From a checkpoint of a small mixture-of-experts model trained on Wikipedia.
Experts: 464 tanh GELU neurons an expert, 2 picks a token, a softmax router.
Training: a variant of Adam for the experts, 562M tokens.
Below are experts of layer 2 (counted from 0) of a mixture-of-experts language model. Rows are named router (the router's row for the expert), up (a neuron's input weights, with its number), down (a neuron's output weights, with its number) and show model dimensions 512-639. Each number is 128 + 24 x the weight over its row's rms, rounded and kept within 0 to 255. Numbers have three digits each.
After each expert's rows: a language model's description of what the expert responds to. This comes from a sample of Wikipedia text that the model never trained on.

# expert 8
router:161135104092121122122157167156087106138125147152172130172106124167173119111106130169089122119102102076082090164069138146153125099097097105103182136157122126133143158118176151097105090140129127154101164135133137104119117122126124106127117121104109127159096131091117138142099091126136097146137165160113160089135132114151100132122136088163142091116106149146141121103102168122168105109104
up0:084133125128137153092096143131158133146109149096104106116153120108124142121133137103128114169176123156142132125161107089140092138118122103147097071151139134122094142166121151128151153103096146172149108148138143098157105115112139125127176163143142106095120126167104132125136137152142123109072103093116145144164100128105127096128166095121090135141120147163129148138105073106152118129110
down0:112108132169110152149131122103150132116108157188139146111149142100168088132148105139122135125101145144087088151125134133109117109120123177138135110086131129111125137154107152130124111127138127168094136125137127126140108136141095134107105139100139092079126123152119162146124116159147147082095095145100114120156108103128167145126185119094135104102137143156112064107133086119156149108132
Single capital initials. Single capital letters starting names or words, like M, S, D, H, L (San Diego, Mickey), plus lone lowercase letters inside words.

# expert 18
router:161167160135151076148120146117116137100113161124106116136145080096136169195098124086114124134117158163121128138120148141097095122132115130138159140116092096118121125140160088124129187121153089102111119142154105085126137126118141112097091145130151115113155133134153139103105103099101123127126132138160179079163125157153099118125140101072119100107135124148152066135156131147205148119118
up0:118129123164120098138069091106137110134140143118067115138141080127048134147123132107098147157094148138095132110180095146126103145108133086094100133083130144150128119126077163151129124176164167095103109106122115137149123168163115098135143155102146147087122099135153130113176140114138152075108088108153110109126144144161116147126123071115106090126141118132157125118154117143136133140101
down0:094113111153130121115126151096126077150140144126146166141127128111114139127146087077119159121092115125141137113110117122079163132118100171105136190114151159140153119078133111110133140125110129111131163160179131140134063132113101149137123157175143119088115125072126123147090154118142139126119112152123134125150167148143113115115145158175154111095105123128154113136170092142138139076097
Biography and career words. Biography words and headings: Biography, was born, career, professional, University, School, College, club, mostly in articles on people.

# expert 23
router:128157140162116136098127140110167149117109155120117158126095152152097140115163114131137110140163136163145141129112119120143167168134128148140146121119160137167127145096116139109142144085113068105139114121127117164141145175136140121148130122163131150141163135109155102143113131112165104111131142180169129132123128122132114114120101159109116093101111085110136134122130123108069098137120
up0:119131136166141152118082144125089073109177115129139091124135089143144131115148133106127150098114107132104088111113110091136116104138114145184117080146112138120138111131111088195107137133141144082144155108129110147097126138117095125111140136135128109126162136077109121132104143147111160150135137098169156102095099133160131096113157098157123132128135114108158113156089144125114101135148
down0:132097145142109102151170121128158162096113156098100173142105119125173113156136111132109150128117152146159128118088161107130093105162101127157146134166163095102127120156118168101093167115095140094141169186122121109100156178161148114154144113114130096124128124160160159146157119148113132143107125100117136108110090101120113106133124119110124122129137079156129117104094110127128117119095
Title markers, infobox fields. Equals signs opening article titles, colons and values in infobox fields, and adjective endings like American, National, -ative, -ian.

# expert 6
router:164108091155128148122117134089134123122106128079162138118124093071143122128099093158119112124167103121108146129116111142136142091136143071132117116109136139161094124178131098168090080122151165106078089119139137119179124138123141122119148107150149135184126095105112129108130128125141153086138149132107130135120101152125122153123121139115163124122182123182185094109123119095089131133118
up0:126163104126180087127137088116185131076137131112110097109145135123094180151127098118152104123153101138151119120158145099141129105176090111107126089140103108119132114097108157154150165134132107128123116118106148121095113098131103097113152138119162121089144115140165102092094134202112138144133170096112069139140129161088103122116197134122121128147134117154120105131097126116137125110114
down0:105161158099115069119112137163152152135115126127130154140145110136125112118148108136132151151129097103117128113139111140168097178118099092122126125145114123161132159078071144133091134089158130142136126111121127141118124127116071124104106115142185110110092138115134139109154156140115162162110120136130132171109141100087132138111147144156126122128130145123101139131066162151118168097139
Foreign name syllables. Vowel-rich syllables inside Japanese, Hawaiian, Asian and other non-English names: ari (Yukinari), ai (Hawaii), Gu (Guaraldi), ik, uk.

# expert 5
router:139126182089167125144113144119118129128149153151152123106124132122110159120096124129093139098110081140159140113122137129118117148096173143113132131138062157151168147129148106089071135119149111101130142159158141122127137164131162138122123128115134131138128139156119130129186107097132111106149140146105114207123171103105127145139166162093117095122126162125130162104124155161134162098160
up0:135110139103129137137045112150146172169137157161080145137129109091131080165152059191111128135128179145095159128138128128131130142129146162107095108140159104130140118164100139122091125141122139108120151102156183138128182137130133121145145095086131108111154161139171149141103163148102120103148083111133120138074102127142117152113123117124134112171133118097148134127160139106141148137146
down0:161053138130115118134105089150130114117125120178104066155121120148157150121148126151124112113140146148138093153099141165117157163129132183137109105165152130165196152144149110088130084139098123134177129102137155133125129153101131133111100120130129147137143145103103144099117154138114112149127097123133145113079080118159120124131132132136182133176125149141122149121120087139145167162167
Content word stems. Stem pieces of common nouns and verbs, often after the or to, in geographic prose, such as att, ext, alth, iver, access, area.

# expert 17
router:150138113114148119130125141141078136170097144147184115155126121146174114117130160139126161138112088101095074139102113124138094100117091118109151144146125118143134159117160131118109080143147145129086151139163151110118108134126110117148128123144114131131096128111118144163113103139110113123133171139093164103139125121138122115142160067140123083093130156153159121107064185151188078081090
up0:121159165110082128109085150136148126136126149111115112145149116143097107145158143103110092150136095130135107138136112142115130111120131134121141119100148151154088107148147115161129108115135114146165139168164128124153115195134147147161165115153101103132162100160133147093123116152127138135117115129134111148157177111062121119091182133122118099144160127136084120120112126116130152118167
down0:127133118100136084123091181140131138101129124096112141146055136128116113163093144089137107125092156101125064150126135149128112117142153118123129166089127128153131105136108138132115065119115101148131134143114130098079152092080140118121156136152137119134105109085182173125116127111142129139155166127110112167105133118126134130119133146100106152130108103123158138150116116149126134094134
Religious and historical names. Word pieces in biographies and church history, such as Pope, Saint, Vilnius and regnal numerals, plus curly apostrophes and non-Latin characters.

# expert 15
router:136105148105145112126153140166084118167157137118187144097117125126134126097129114141131117114135137121107106108084120136143089121107151127138135086124102142140105121103140122129125099120124115127164142128122088171101145107132078136099158173155122097148094127135138106160150098147111110133091130138137143089131101101135135165123117058123187104121108136146183113092129165123169118100079
up0:131148131124106094092133137139102095176085091146137147168179136123109154067181184123120094138101092194126148113150105107119171153115151114110089117101162147129160136122122172120107137152160098109177135106148156142152170083147129125143132149172159146117124145178153158115115171105131108066127105156176163124152094109144147161121178141107138137144112104151142162160085119133098141095150
down0:133149138113125154127111110111113105148120129088112091119163122109139104098144148155134130080153126139128135152147164120105144122138110100127111116154120153088133113112142137071081191159130121088141147132122144150065195137150135166121096122150136128141162129169124112164147115129139189159114102157142075169163122133125144129108115106120166135129128112132130102123125131103115124147107
Medal tables, foreign names. Pieces inside sports results and medal tables, like medalist, scores and newlines between rows, plus pieces of foreign names like Bangladeshi, Cabinet.